Weights of a small mixture-of-experts language model, trained from scratch on English Wikipedia.
Experts: 32 experts in each of 6 layers, 480 ReGLU neurons an expert, 1 pick a token, a softmax router.
Training: a variant of SOAP for the experts, 439M tokens, 6764 steps.
Below are experts of layer 3 (counted from 0) of a mixture-of-experts language model. Rows are named router (the router's row for the expert), gate (a neuron's input weights, with its number), up (a neuron's input weights, with its number) and show model dimensions 0-191. Each number is 128 + 32 x the weight over its row's rms, rounded and kept within 0 to 255. Numbers have three digits each.
After each expert's rows: a language model's description of what the expert responds to. This comes from a sample of Wikipedia text that the model never trained on.

# expert 12
router:152121090145170029152108149075033102120135103135123133188125103129109108124110107146180129139147092118137113099158138103084103135136146168130077134103138147114146101050109136146155146190139152157101119102110125102129151162096110052152152168108140156114125141113135132153128251105096137100135099141122121134147133124107148155113171122116192120117175176171110116145156164094151107111116107000122140145134202167088121093105041130131119113140170126106113127184101117099107124158116091142094112136080164104116131150160129103111119155150155159122139112098231152162143126155098104111
gate1:126121103159144193122150109150162164173165115174131182153070144128156171180200048113130211162117119198155135074125134116179156110146129163147168117183119103159092160107120159160117121129133112180106176147174135134129132124119157156117127141162119096084114141105126050084176058132130121135084125115166162178131177131149161108170127187104144175094102088134137188087155148114169096143151168105134071123117106145151205120133117162057132139185147116151100123149092144180204144125111121105084149162117080174135107099090165123133126111140128139126120086116166173127153148111082134096
up1:110172109140155070121138132093105085128125163110094087099141149183111144083105138161119069089129143038167154117157133098114135151092126106107062120102196148100122120138136103083160124152157094161149123063151165132173067149110116101120050089123094193205148058120075182072106177135166135125151115125109111142202110088082122153107112073095138084165123185170166118144101150166074095121126156152132156103132140140093106145127162095162110167118074124115147125172209109166131095145140122122128169080110100137113118147121105095097070112097108080142116096144107123131120116106189110117
Description: Table cells and year endings. Blank or numeric table cells, Yes/No entries, and final two digits of years in ranges, such as 18'54', 20'04', 0.

# expert 0
router:101135118025108178135133149190129120081104136123109099161053108131118119140104126123090112146089085117179097088074133168140137112081133150065155148100134122137144108122090091114131156180081131110155130087139156141142112110189073086066097123096098145143070142103131152114119132138173124079089085159119153152099116096151168105148118107158071137080078186141154099060161076106109128157124164114154106129165147146090121112097099152060114156150099087087148149093128100155109178107125122146117142124122156110158128107163148145078109066094004135120120129131158071111126133077114199127
gate1:158123189194136102145143108126053107129117134061131147086144129082137146132159133080104078117096159160131178151192163134135110139091097116123182127152121168114149112120113132198078139161076142174101067082162118071195198146127114157109143132150091175126122117137146079100112163125133124112094122143132143116151130062121089119146070116162153118097115074119153134102133162130156127154131120123092119128131123156153085098182090157140136110145179113123061166069152112078081155120198184140200051121179101165117090136151070147136147094094156113094156080115088121127160076135099126101
up1:105129191163135166155146188097116082185103170199146123120132159177156113080132151144147122127150127127128119099077040135115074122154083161159126104191144145109126125132094086116090094139160119114177156160180133145081178163117111146080110096168158124115152115139146129139137154123125110062133143126111122158149139163125082068114128159118141104168102083110116199136095142093078163091116124155089176183135086160131127119092094114114134108188142168063139146165125159119130117183071070121135158111132152082155109078057133102141072132081095140143148152091128099124058100099169196169
Description: Word-initial consonant fragments. Opening pieces of longer words and names, often consonant clusters after the or a, such as St, enc, dec, sp, Kab.

# expert 9
router:139111096145171025156092153077053109118140103136126128183129103130117109122117105146179136142145091117147115100154133106088112134138153168134077128097133152126143103046115129146165155188144157154108105103101112101128137168102109055153151158112134151109123150120133135146126250096100132108138098134123122137153134105105163146114166117116188121118173187166116117141159160101151097112111112000122130149132208170093116090099050123138119105138169119105113124194111122091111126155109098136094113138079163098113115143157123102108119143151156157125132130106238150163140123147097106111
gate0:175133116143075116133099116119123163101146045193105081109099187146179154111168142139172147082119139096199105082141130149161151092155097124168125168149075149094155123143183102146193062153115119098188177178137106151132145151138128151104102135152157117138128120166153173077164145104137132107153073145191142153163088129158109118202134111117102107112165189089151118178071146154196119185152148146071143105134138097082131148118123158135140111126150119036152148146171122141175153169100114150159157116106116151081098100147140177134092153125170157137116098196132163072128146098156146125
up0:124106108158094131132106107134130164114156062170115087136089163150209163115124120121128103100141187080207124130147113143137188120141121148170140191105058141136148110133158122110233123182129154086164163126140120142126165179158113096112117099189144112153130130160144174128158115086158125077118097120217110160147111107134116156177142106086131106156149163089151089133087129132172123179180151158063114105164145107107133162097163141089152124138108144072116145177146099112190143173102124137173125112101145135079108063153125140181064174114172127101090168193146171110102151104130120148
Description: Given names and abstract nouns. Male first names and surname endings, plus abstract nouns, such as David, Ralph, Johnston, problem, democracy, violence, and suffixes ism, ity.

# expert 21
router:146132095148172034155109153080026100114132099127124131187130118131107106117112113148172126136146092108132112098162121103080111135139148162138084133105142159115151105051117134140164139177144146149090126095110128105125144160096112064142147163107141148108126161108138134138122237109102132109130095146125129140156124123106159156107167112107198118112184181169109122153160172098156102112126113000132122156128204172090108099106044133134128116142171127107116118189096119104109129147114102136093125145081165104119116160162117109120126150146146151122128115113240158165153121165096096104
gate2:115119132094129167073174090104122131104158153141115144130132153114112144172164128144113143152118128167098115172114125118118166141109062151167113133146137204143122160117076069133168047161142170177183112159064145127146109180138135178119149121124085119095140164134136167088110135119131036175076132105170168179174130153128126065096100139141180085119139101146136137075124124064077132151144140157167162116122125106164150051145095067168116118115130153203165184084168093139155097067134096192099167111136101098153117094145074135112134101109172099147185115119165120102139176113155125146
up2:110111143131138103095091129158097109171154162158147158103166115092129141159075097137134104087163117080096127143140104106118066153112137136158159155168102170114133095159112098142106136140104191148213125101147083212182098192135161137101144123147109059120152184112147153096161129090120065167137138160130188134136099148138138076111110142130193113136181092115172115110108096110102160083123118187159123132157092159118106016142073107136139094113123142144098117108109076172106154172147126170113151153204105127142101080135152059106161109103130114180154127114168136121183097164189121162
Description: Sports competition terms. Sports and competition words and Scandinavian or Slavic surname endings, such as Cup, final, playoffs, championship, Lennart'sson', plus spaces in score tables.

# expert 11
router:080138116148107143113109141172113131156072175129213146101130090122117097135124162105154094218188160134109138157154053145178165151144087108079061132120163118134104133142111136126115126191114077160130128118141125116167169146104123196088146123158084169095115069147145080133162198116074081184151112145104211133060113153112152134140168127121210089093166122203099141163141121133130183138118099114120174142083121137136096128149067145106178111136168167145122097157195127165131135124158146153157148164087127103147049109160105150115144144145103147104117102117168106109155116119126134119
gate3:085136144135117098111131139126130135142092160147172132160167097208161102143118137111121057121132147108078130144165083140095124106128105100127095138117166241138146177172145120115178110141140108159144102164151108209103128134134056109067143088156074131172047080137143124182082143168074108143194115124124116145112154126075164078200126130150157142109135084072116134155079121089149153118129153144156135081107150132154137095051110113116157183122061156119190140094135118138140134131112141168176140148138130096098149123112114140177080102141143166103113157149051126136129184086106130163
up3:105163133091121097155118109188155145085132089111084098113128116068100105141102085118113124173114049147138087115066097122164237093099094148123156150060111086123151132094157160156114158088099216120182155112118113116121097124116144148160098160146151133152145096120028095127153135127127132169123157102156167117119136160127146147061112143142124150150132147147143098144127168059149098155143107045159091188119134166182074143137107190149133083151124090143154129111155114109105168118116202088148155165113135118142121119128095099094143112123069146113098074128189113154142129145169143192
Description: Family and life nouns. Nouns about family, age and life, such as son, father, married, children, born, especially census-style household statistics like "married couples", "females".

# expert 18
router:149128101144171019154110157078037108123136099131121136190127104130115109117112106155181136132141095100143110105150131103088105124141142167139081129106136151111148103050108129152161140179145153162094122101103126103127141162099110059146157170112130155113133148114141132147134252107102136105133103149110124134146132121099161150114168121105195121119173183169106116138160160105155104109119109000129132150132198175084123099101046134131122111137169126114109118193100126096109135152117094131088110136091161106117126151153118106109124153147152154120131121104234154166150118162093104117
gate3:158122128110100131119195116121137184101115160154112097091108099123176140129107139121098192141132089105106169085073175151110114127147094073111059135145138151140116095178132182113099151146074121144150172175090107119134089157169137128124184117133096108164105153200071128088119175128130080188079137133153166077181100128146121041151115113122097139109135103126164122139132107140142195142128133159061094161152179143102154151156091171068105103135143183147150124142047095156154111115051124147107162141111088072170149080126143151072086144185186121105165097120123086114129119100101126114
up3:162133095069125156129173121135146164120106129215143132115170087115133093178141140177145116108073105093197136105112162130131098146175091163108112152169130107166103143141151148105166146139067115094128154105059129142110129110137061116092150146104173112093115118180154130113107147106144058120111133113137180109173155136113082105066090089177122118129111107087145112076085086078084119194136165117101069114155111189098079172128132121120130121161181104154126147142091180156102155098106090199126130181158152096087133134168106116050095097145226139159138151137124108126103129076113104150
Description: Table spaces and list names. Blank spaces before numbers in stats tables, surnames and occupations in people lists, such as Bernstein, Brooks, chemist, and dates.

# expert 4
router:107135162167133095141111105130132146133154140096123143107136152161131077177129126142156132094170152158123123182087081106116108177111074099081164122163121129153109130102113150146123124148148093100164124137224166207127087174104179183090110074127156102136103110106133128150159112150106125145112162103160173092065110128118113134179084099080165122133121143116145205102166138158159103160118184179112168132119167118165107076133074125116178139163193131134196101095096098129145148150103117169081118100091094183147166020110108101113122150115129062111149143116104083042177109120112117125
gate2:127109138061107107092108151126122160145095154124123063115100146093107120185150148063127178141120147174175126115226058153141103141127133145131127134178064153063076106121130157154118103142123115145069093129104120105120122116072144160108159104107121153102146177059139131164098124156137098113056172078153131127116092111127078062153166141109100131111151107103083101195146133073091138153211082118080121138178099087155153184102150122127150113132142166156140075106129129096159141143130166180117113089188172113111164172148111139189135095133112055095123125167121141139108149108175099127
up2:190182079123099075110139121109103206145114104099056160133160147108160111105106108140066113104167078139138137154109137105140135105129119111089092169081138187104172137055126149146072145101133172098198140144181117136135110154167109133108164119161143147152164098132064155117172148053078148148150090107156101143141108143107226141099156087142138083154120115147150137125116081170126071154092126121189117148124124149126093099059143207142121160122122140157059146128150153123128095144160101093114103105096102105134125097188122122087204161131166159169139081110119104148131098091083139127
Description: Verbs after subject. Main verbs and copulas right after a sentence subject, such as is, was, described, located, served, released, plus section-heading words like See and Production.

# expert 2
router:139124103138083154096141119127147149136169132123138124146118107100143207163102142127097140109091137101120179140160157138126115103079114107127098098143084104144150093127153095150138194100126102180141196167167137199151095125141106181129135047139144135136163101174175110141138108132112119148149120101133132129099120151140028129080142115170114127059064154153086148097097119091131169118164101163124119075105111106154131202188157110127115148151110146201159124135138189107160099098142096141159120087134111081141136110134139189116104132111126066151124148123147144000099138052162184116
gate3:115133126057131089151108108111097163118084125123079146120214124091124132164155122158151136158143152141122118128091171085113089095071213163101099131110115152192054115130122147108115118146140145106145157160116163170131150116146095148147120104140209097134140102134153165095113122126171164120173012143138117076094145194070142027106177121137148165145176122112158127179123088149158114204125105150083143116203122201143120151142124148071115155112098081147141136119112071087114132127137149122099172129131115128101127116166113167124169158161148149107190155124126096135161149129121104153
up3:149132137167126174093151110136147099139168140130162104141058149160136135126090113108126090125094128114143138152167094172141158193185082110177184136149160126103177157145149103177155134123092107157099140105163111084106105139116143130126113164121027140107096161137125095165159138114060096148074217110118145188163108059207102198155096161089125134133071100156094124049140161154071164077148145110149107176072162056133137083105104129117137122144162165132090106123161150150159101100118092128166081122152118107157111129100134103146094112106097065121068110137139121159114136154124129109
Description: Definite article determiners. Determiners opening a noun phrase, mostly "the" after prepositions like of, in, for, also The, its, their, a.

# expert 20
router:154128094140177010161102148078041104124135105134124127189135099136112113115114105145164136146139092112148116105159124104086109143138154170136076133104143148116134098053106134139160142179145153153093105103104125097127137170102112059149155156105135154108126151105130132150130246119100137101128104140116123131157130106106160147123173107106194123121176178169113120152154167102151109106118109000129131145132208170089111097106053134129125111139165125112115124192103130102111125145116095139092112144088163100119123153158109117112120153151152154123136125103231160154144113157097101121
gate2:118113114098109132132141131165172087126118135156114107092161149132169120115137097185113130172122141151096104125128152087069147136128096139080097143080097192086155139078109120121127115094144164162198067139223151109123086099170166119134110166168109055086080130116151100127139042126092120092144125095165142071111115121164150170133141152125128122149149155124146135127097172161166120120152122181132107135069089156118102197126150115123126099154123172121192167124172140123165094109166099110053151146122117238113180111118112098149143133109171126169184076169161143136094181094150074160
up2:122076104069067110109112074111171114171110103167184134119111091113178083120181086154076078107054157135215099133095185144151113124157095137124108093108106097104139110112115083142139093147136144140089083162166154177075151097121105194131140126143140094138139122076164128054148051113140146115124144119171149085137132065155166150106115129094133099136148143166172163212110143129096111177127110149112037130087147172087135108143134167113071077166091185140139153140178105111093107108183082102117127117115116162155124079151121110105095126152112153141158088097142142116128134114095119112
Description: Mid-number digits, country words. Middle or final digits of ISBNs, codes and money figures, country words after "United" or "present-day" like Sri, Mexican, Jersey.

# expert 28
router:087100120077142163129131087153140107108136148166127118065115187122157138108126154168145079158097124094169197109142118107135136111084149103168141094119112111137110179185076116124135103154140098124204162140165096150093153112161137148102148137134165146176100070099179088062115206187121072122116154119087121077154155102140161109199144134175117112110133137102094122093159175163107162132134107096118099129140186129115106211091171140114180078109125083126142155118118107161112076092106173081112183110144123078154150144148137147109212173164082120111181172165172123150092140122115153165
gate2:135111091126072100040139147133105125148174136105106182085156173044170099130102154147149130106117123054128167069138163146166165120105173103144135181085154176163168103198171147085118155133140099169143141157082154077094145114120154101052120121124101163137125134094139114058104172141117160159122147157096083136122102094114141081175124135096134126105125157087233060163149164153113082169115074123155152094059114099097110101133111119094075134106136160119097146131134101155139119133119127124165084119087128114046119119126094155105119136122118139081139141159166137098100096110168098164
up2:124167215139124179222092104121104132126078115137078094168090087173111113090130115161115124162190127117118081151153093126156068137181133131109107101129132109081104168131122128167126162131145131111145129103112069186150114135179083157152106140168098084136134145140139123190130073106143078114175080130130145134136110143138094161072179096157141127126128152169101236109157139075167180128133141147112101115194133131144151123108104092106157131149149126044144165143136111114161183153142120148065156098149149161176134147129154102150099149125146075164108078104056105153161139125074126083
Description: Single capital letters. Single uppercase letters in initials, acronyms and abbreviations, such as the A in "Brad A. Myers", U in U.S., and ZAKSA.

# expert 1
router:133130171176083098132143142125147143147106119092106084106127135109143146117151126135151088138146063108139094188141077118114102127093137097107067159118119143122045142138197104134109127142127093109131136145124105100138071083083142117089135134173082116100107168144196127137088098130160150121098111105109159133131061073147134098120180189183093136130081092123171120096122099132078110097143121153135092066101088069096109109109143159096220114149106165179092173151129178140187121129120084085138158113075138200125082107162183123162158072158154176150110126145113119108202152116197152108
gate2:116118119159114164112118180185094119157079178123123089120095148128132161108151114137084139114121114131117186110160105139138146113208148126131109152106093122072107149119158140119127136076114151148125118105097154160115115070143095134107120134130185090094147102113092110134156122108119093099135135110089102061116149119142122120142136140185068144102105152194126154129058091033107151138120144144112147092199167125121116142091097155100116136188172097175146139130137078119255148133213194155145163162120106157129108138142154091106229099121077151168127127111171124158070107104110138073
up2:145103142087132065149091104012179151097152135137173136201126114112093114125098128122190108115093125120217072084106187140107156186120074154096131140129124146156162067122158103136114152121156101112136156137117096180098144165159171114172079134129117098148167150158181118144112138101128141135102095109138140160134106119147153117101127141079103126130169047103139094111169183185148074103111131083090142138094149173137111108139122124142133129130112152089092120108116185140053092134062080150066136093105128136163183057169135161168063146143161091107119111136085143125116112153125127137
Description: Commas and coordinators. Commas and coordinating words in running prose, such as and, or, nor, but, and the comma in "that is," or "as well as".

# expert 7
router:137128089149168020167099156081042105117132103130122132190133101136107114123107104141177139140146092111137110101154135105091110123138152162139076130108133147115141109051106128135161150192150149151099117095113122102128144170096119056154149164111139153116127147122134137145129250112090132105135100144116117148157130106112146147119166120110188121115182185177104121144154165101144110109121113000127135144121206165087119092105044122133116111137165122107117127192099116100102130147109096135088122151083170112113121150152118115113127148152148159130129125114237153164148114162097106109
gate4:121114160141070122097127143146125120131165114155108088097113122141140114074147169089130125127111154164098202124118145155113088122088089174126158129158134191113129098163085171167118123167077146087170119142158089108104120090158136098116119103130192094122088093162122137082119147097160146137176144105161188092126060119135099105219139183178073105154164157150111154159095161138083119118104137089163177075094144180107139125090116151132158174144115074120143148115179142132141071115113085143127172142130079122121172098167170157144188100134129113097075216144116089123169184070150058121
up4:125128055108176110162173097192186135111123120118084132193150079129123146166138121131086176115070132084129094159081140128105199135125142096128138148070112131163116093068166143101151132203152096115155179103128176117151143096109099146125116147120066156097183173129141084165108109141129138110118072163171093159080157095168131182110128121045146127107094118148084130114161161132164147172144134129094181117121159088091071108181143172106073127099187090128128078124133126123100116131115082104165119149117169157101123179084103179130052128115106096154156077140141167135086137155125145158
Description: Mixed mid-phrase words. Loosely related words inside phrases, such as surname endings (Miller, Berlin), adjectives like nuclear, civil, territorial, and bare spaces before numbers.

# expert 24
router:154123090136172011159110145079033103127138103129122132190132102136108111124113110145170128140148090108142108104159135107090106132135151166132077127106136152112135104047116136144157141188146144151104120099112128107130146162097104059157155170108135159119124148111145134144129247105097137108129097151120120137153127115099155149112163106108190120122180182173103117150151167099148112106120115000124127145132196165091122096103046135132119113137167127110118122198101121101108133157119099142090120134089170103115119154158117107114117154146149155127133117102233153162137122171095106115
gate1:141127087070133116053165137114066156119155074141135073124151196061091189139100136157147103117152126182142169078159141130116133112139170167106116157099130131124138136124181148156163160079122147101161159113135107160133146102153046107141160093175119168174167075137135103125156159211064160158124090104107104138141082123159124133116128107116103082124130160138082131092091111116167165144162165139108090081071081104106104141099100092118093132141100088132174123113093172200118098096108111183155123171094047119112144093089162154087107147117179154154124156081136136079168170150118141148
up1:108181121133109138094108131188113151180178129077119189182103125154108111127128144111141142119081121097084101136150163122149106133097172093122153107134100108140159100133161148171202117158123139142181084199113117168158121208167098072108148188135133133091191114148166170150139121108104134160116128124099123138079101129117125137103052190123153074108155119112133102138158091097057121095139142114136106137139120131164123156191098126110209161111125150162119136108072110116093113124181074121122183111141120098160146122110163214165026118084135096106125117135125133130143151100183151207
Description: Numbers in ranges and places. Year digits and dashes in date ranges, place and regiment names in lists and tables, such as 18'54'–1855, Liverpool, New.

# expert 25
router:133101164145122091109134103097125189099089126093117097132082113166131110109142155125107099152172144169141146134084168182085156116097078101164139122145071108152147193103066174115114154147111182127100117178139154195110131148083110114014139134158098084133106165128129107147116084163122150163104117058193113139112120166122114126172090133143089112115126146080153143111125119183170139132128190116118127085122089108177152096110135115125189117046095094098132117085154178152208091105109182108159112134147047212112110123111113132143120142151139160140124117113112130121089132062177153111
gate2:088134149111100193149143185143093131128129115104126136108161099129147167072161169135133074146152064136147134129128129150124090137087159107114183066121176091142073164132138105099108204137162120124175157110132116152158144148085069167118101109120079133118119123170125138157172102153214173176112105135161157119170136178108101124112081127151145050095169104179128173092141094171087147133174152122096167109177130139089174112138127157159177105134120159204143158039100091089053109121057129170130126100140104161106104156148104104170107120158111111174139112112128174129110073097129113160
up2:154079186110147152179097149147083137120140102148165126128157070120117165152145134106148086113161136077145116154150135116147147133139199149139161102133209065107133130172132141141109075140127118122140154077145127208170113135129164149142155184119080144171176139186119125138177147114119170149049090165156148097209156090100105138166082115099142108125143106124149200099149139116071197137136134139105148120195195123108112133168106175084110107127156166180108114139093087155059099141128152144168090142146104099094116144136080117171115130073131114081112082116177107156100122071115088165
Description: Table cell separators. Pipes, colons, semicolons and slashes separating cells or fields in tables and stat summaries, such as "Height | Weight" and "Pld: W".

# expert 17
router:149128099146169013149113154083034101113136101134125130189124103135114110119108103157178138139146090108140109097163131105080106130133149174143082140103132151113146103052110131138161143181145142156101120099120130103123142169100110060144156164110136155111129146111136136144127249103093132106138103154120131138149128117109162151110163121106194119119179184167106115152152166101147110108118113000125127151129203169083120097102045125137124111144162121108111110189098124105109127150107091130089111140085162104106123157161120120110117152152145153123139123113220155169153116153095100119
gate2:093046089059112140157140131167119140118097107130166122124139122085135130124139166114077111171175138130087149111111105166145101115130151106093154106081076081119137224101107151099182041152155133101161157130120086141160142111140204114141095179130094087154125104135129122103098095144126127140136139128153128032180128186172114109090136157071131122102166105125097160167155126146128129151178093149126138134140127096161106169053067105166172166119163129176140138144155100122099144093141123157132149108175140115169147128053097124089135057131121094108159108089193063109159125084172112151
up2:208158164144091154093138150169163101152112104163127096057149143089169134139172147152116090155174117123099159168165102119102082078077132150198138133107077105151113137107140163132133135129091134148070106133119125135122129126216104149109094187149161120093128148069097135131084159146114080089091160097134135181149104109135120114162166088160123093075119155150124063049097142107115129123111126147087122146129142107090123179113127125091108120127120094169126122189137116155168109167112207102142091148165060072167146166175126109127116094090107147100109137054113160093097049060142134148
Description: Year digits, technical nouns. Year prefixes like 19 and 20 and long digit strings in tables, plus technical nouns such as engine, testing, software, Steam.

# expert 23
router:139134095160072094108128151154133142174157103172155168145120110094132224144143132086140150126100142096129191147124139136147094092073164066127093112094149166120079067132078123124172090157153063119191128095170073133157130116095115102139091146090137159105165135149156137129177146106075137157088147135105181132086141105120178120097114161136143079115039153161082127152088186167110133165165103109092164088119158126091141095097181091159123188122166116162125103211108143117136166153104123078175137094066143111093176135158116167113108131145126095163153118130149135134164113151193172124
gate1:139121088156120154080171141078130088131063129150115105100142134097179123118168100098105059114120102173139134121084101095153134108078130120150125131189118098027131128073163144100177106157129104129222085114165159090099118130113130151186111169137122148164056145089090154123151131168109110138166139107144138124048153133158117089106147157167102054153094102182089146083136156105166165064074133163110166060156099139148147110083139101134149156130117166137148157147130058102164112130158128099150143114142073118165107154163173119163144103106143079149180125123163084072158151137146133123
up1:135121075136140142103174105136122122131071098192137108132145090111191143129191121099131104071091105195170136162063111080112151103105155138150119144178115170071141121077167139136149072144127098141184082126153170118144152127113110168209101202133163155161076102090114130097148129159103110126148144118142110123051171099159094106078153156168107071164120082145055143116124164115123174104097120161117142086142098171138112126080149068147129147114121157121167160152142060101138122160145155120130171071148092098173131138186178143140160108083121082135175131137154084063115154138116146129
Description: Subject pronouns. Pronouns and relative words starting a clause after a period, comma or "that", e.g. he, she, it, who, which, followed by a verb.

# expert 22
router:146111117126152153101141123126142143121102156115101142165110116148107104127162124145109193174133141114108111182089049097105159150153136146050123155193107110177159084190070119102107131080150086113184169187131144121108137160138148169156131072083158055087149078101063108167147096112110056186088154117199114078078095166146138084170116125114114113153147157125126183145153103146167141109127127150162131160139112106142158142164137168121097132070107153116099117074077092143107164069144101181172107118116046136141095132054159137159099096143090122150153140139127081115156118148115101132
gate3:119122122126132117132095085123117123153162127115124238115084116148103129093093128143109086130124147144076164076117181118114135156118095135141129115113124116087073099101090085180103141179144145159184151149167089092139210093130151107127104107103184135162066082118070051169148153181142113145081137121099134162126169124112094101123109097107147126136169171093141116137133139145169063139191203154111131117150095123148156118171160134131161131134151101148081138121066104138190115134137222197174156128135112133122050119161109141092118085181085141122189150132145121146091117087161136098
up3:150138137109172109153101120139125176171090109148157153217130050176101105130138170129130140130128156103163084112097146117125108144093134096211156199142105077113072162162139081133108136179177167110117160145165139169170175156095112054117121121154116130168118156159130145143074146142139132117148153107150120138162150133090134134134138106103152118168170139124156165109146121129108091162170135126067181062150098138148136119147032149149101085113147091139142157136107140169150120126188161140192180140086113043141093116082103122133109097165054101177101168126141167154098144066124103165
Description: Infobox field labels. Field names in infoboxes and taxoboxes before a colon, such as Full name, Born, Coordinates, Genus, Binomial, Website, Clade.

# expert 5
router:111103145097170090119140104094188101122050078090104162161125120149129115132093121108117137180193182090125096118063074107177115114131138129084096178134139126186154176131142164086154104110131210144130121185095080096141142152190146130098104127094144126171119122153112122067129132166125161155151104147109100140154135141115141130131069135186176164193161153180095057114095192121176117131127105158131145135184187119120183104126194170157083079087132171185120107151107110113135116148095158108068186189142141139120180154155117123151172119111100116094129135132109155144129130101162101114
gate2:163138071090088121097155134136114107149117101154128134118094092169172117084117120133143163084138129133105135077026151130200175117160162143078077135092166072160124094152155089101102166156116161159155135170088088154124153065122093119157075153142166077132131164114167079138112212114126106095107185136170107179156157126100119140130072130156124138095134113176091126174115152121133108187112132121139153138158208164145107149147109186085120104114099114140062174057138082129122147121149134144075149128062123117167129120107148161165136080072120159152166151166100154096143143156131158078
up2:063118125153108102197120109187137105136145129161145088123125127128106128161117140135158110118073151122157086132174135175064087112135088138122163136130129214090135148132123137153165131107206100098061128136173139166122092186100166099117141088159121130144117079110081188116155087120086132160135164089080128104137102134113151154126199133082158124142144197069174136089142118144111199100112108103161158120084019117109167131102091105168121142098120152092146064158077147117106147100172107113155147099158150089065131138141155095121090202157108135101091125136137076172156100114123150137
Description: Non-Latin script bytes. Byte pieces of Sinhala, Thai, Korean, Arabic scripts, plus symbols like °, ′, en dashes, slashes and LaTeX subscripts, e.g. Á, ə.

# expert 29
router:147122098150169016158103152070040110123140100132122134194133104139104110120108105144179134143145087106136109100160131108084110132142149161135081129102135148113141101045110127138157140181148151157100114105108124101125148163094112055151161158104140159115126152115133130147128245102097135105140102145114119132156130116108160146112162112117196122118176181166107116146154167101153104110116105000132130144136201165096118093103047123133121111134169117108112111187104121095107129154107095136087121138081164105113128156156115117111122147145151153131127126102235157157148120153100103114
gate2:093126161083171140127121161119161141138122110139099133159142098128149164119131089130130098091107113114113173127126151165126121113123104181129128129123128129100183122166113192153144191099112153128121126182131104192091178090125132191111085181124126193099113113105200118163186165159103161166094158161107164126136121157126123133104128117139096161085089157131127162139137161113110128222168111108130103137094168159166067138149096156182100088143116097107163139108123145135173197105165125139143129133108128143099173132027230133072119116146137113141052116163149087140111214119144216128
up2:143136096130111146047134094099060086133133151117083096060097187150127137156115172141120125151104145133131093139143133144146164159095145127092096153100123117166121154141157116117184090187167044153116114106103149144153101103162177085116158118160104128157163112150143092077104132152127148132214106086125133139180096103094130137105118153113159050169098104110153140116154124102126173085122129140099159218188158118133139135122114116126202169119126135159152126146091170094101159189137102139181154132157085069182099110185144146185150175122135155102144162072120131121205127088084092087
Description: Month names and dates. Month names and year prefixes in dates like "16 October" and "in 2009", plus scattered word pieces and nouns such as funding, forum.

# expert 27
router:139115104150173025156102162070033118110136099132124131183123106142114114108127108161178124134140094113150115092155126108088104125132144166137083127106134154113145107042115119135158157187152158152103103098119122099131142177102112056150151158111138158116130136110133136146126251104093145106130101136115131137152128118114151143114170115115186117113178182159114108140159172112142107105121113000127128147124194170091122096098055115136116117131166129114112122196096119106110129151114095133090103141076172103109121146159126108110123151152160154121126120102232153160144121159097102119
gate0:108128083115092141158142125160145107147158049075087170114122077193097161181144162120110143090071143147162160136144112155111131125079088122100131143062109121138093067108070147092152201123068122179184123149175101216161086159104127102080141077118176127206138133135111122105126136192163093144109131115135150132185127134152127107130157150134091077161136057110183124111174108108052146163066130136111121097135169130166154111133146130087113141149134132139119142146106145122111116133152132101140168176115132098148120117088162142132210132105136154174035099111099143125117154177116145113
up0:140123147133185106137131092120169150085136120104162193147138140130140160078148092135154118150156099122164110133097113128106031092131150213088128143082208076144137098104141111144153060085148104127097136103089120092124139135144136161102105153117094115045164068125076105194110122100113141115130081138072139123121167123183110084102068164102149160119210086178112162136175116094152154069059157114133086085099135063130100113151155155130169188154144101141140138094113159055103173179126129121103185138126105107087121110095123149093153124151157136131141093118135085131133125128092142147
Description: Music genres and word endings. Music genre and performance nouns like rock, folk, solo, vocal, plus final pieces of names and places, such as Feder'er', Cincinnati.

# expert 8
router:164093094139135099161110091071125108150105076124127184111144085159104063086114129098170145109130156137125091144131136169070131114083070096076095094119126160110134158075083162050088162091140167123148127080110129161148127135072111104167157137115100117189148112149131134078125136111082156100095096113115163158188094086126150125170130102092086100127100160072153116195123125130081157099142147057149138110185123082113110090097179127137065117113209147098137089211105158112130142159130154083106129093078108141066149123107087131133120083111152132047103187125140131125119115111121113150
gate1:155193115103121110174163079153159155108084087183136104104172128139103118123107156150166131130152101118166139117195109133077203128140144102133150162158115146159089134131092144077154066088109130107129102135098137128134110142134133142071102120111116128082111012123133143116172163143164116150154163129169144126123168167080136125160157151186121112170084136086139126110139131141141209155163105104182147103115139130151150185067084128142131133088144161119236139112175068108164176136160117109153132123125048106125092216105120132145094140126171111071136112137138105136182101095106085096
up1:193213143140121128153125121102103127144116128145212075128170161131100157168162168125148087118084122170105147112152085133111133112140128112070127129160087161132132110159110143109157093093187125126090058133115144104191131113105079121106159123123124085062159109106088135121117136165203099113117029170199138111108190098161173158136183141179133090168104075118131092129103146135123125157150111143194114088154159105125142126101092170129164125159173138177155124115152093105073077122156130101109146143147143136178066103115102109097143152032116097134180171124180131118121153124123141118
Description: Closing punctuation, table bars. Closing brackets, quotes, semicolons, percent signs and table pipe separators right after numbers or names, e.g. "5–21)", "1899),", "0.57%".

# expert 19
router:096150124170082123121123116172120173170139117126165062110120184083162171124153124129084114094120106128114121166167165134145104163185131110122159170116125136083049079104185143086138099132123105093123121086134106086158121066130175169123126141101093108167118140152171131107150078115161117145101152155108147159144130108167038116091071182127119133183066090082136136154103156155150074138146119183114094142054086141111132188086119102149117159129117129120128173146141200103126145138182154107175121139079102110112150121164141116145133093158108165167133128188111097004095126141143099107
gate0:148140068036107062135098086061087142079138144078148190176096143131136110078133170134166090136168110108137199101127160135133093131101099105145151148187125095161049132145131105065151098143193134081103124107087110153177116157140113098117081131127069128141119120123101099112138133136135174117119122154154086115176116121085125113134162121089115108122111093193144153185140138113139100171115172139124160087213192119087104105101096113118170112127091110101101141184063144106155145105113114157092118116130091125152109158192148074116133126108137161136103139120084133198083117123160163190
up0:101102025140157134167181134157157077132105153122166118132141146135217110094115154147122076124117116093150153177148173126090143110152113083103115131133141124143099161171120137084144115141144143122113123143154131146127121158099098213119143112141084077142099061108125135157095089097161103074094078108144111076158143137138110106095164150106152110092134097151098156210127129093125148101122195104153155078069199152168128147113107123143131102104083170100134108139125093114159168176080151126063127192084136104121137102137063091087120163104088132087107137163099130212069164092137119087
Description: Clause-opening connectives. Prepositions and conjunctions starting adverbial or subordinate clauses, such as in, during, when, since, before, that, often sentence-initial.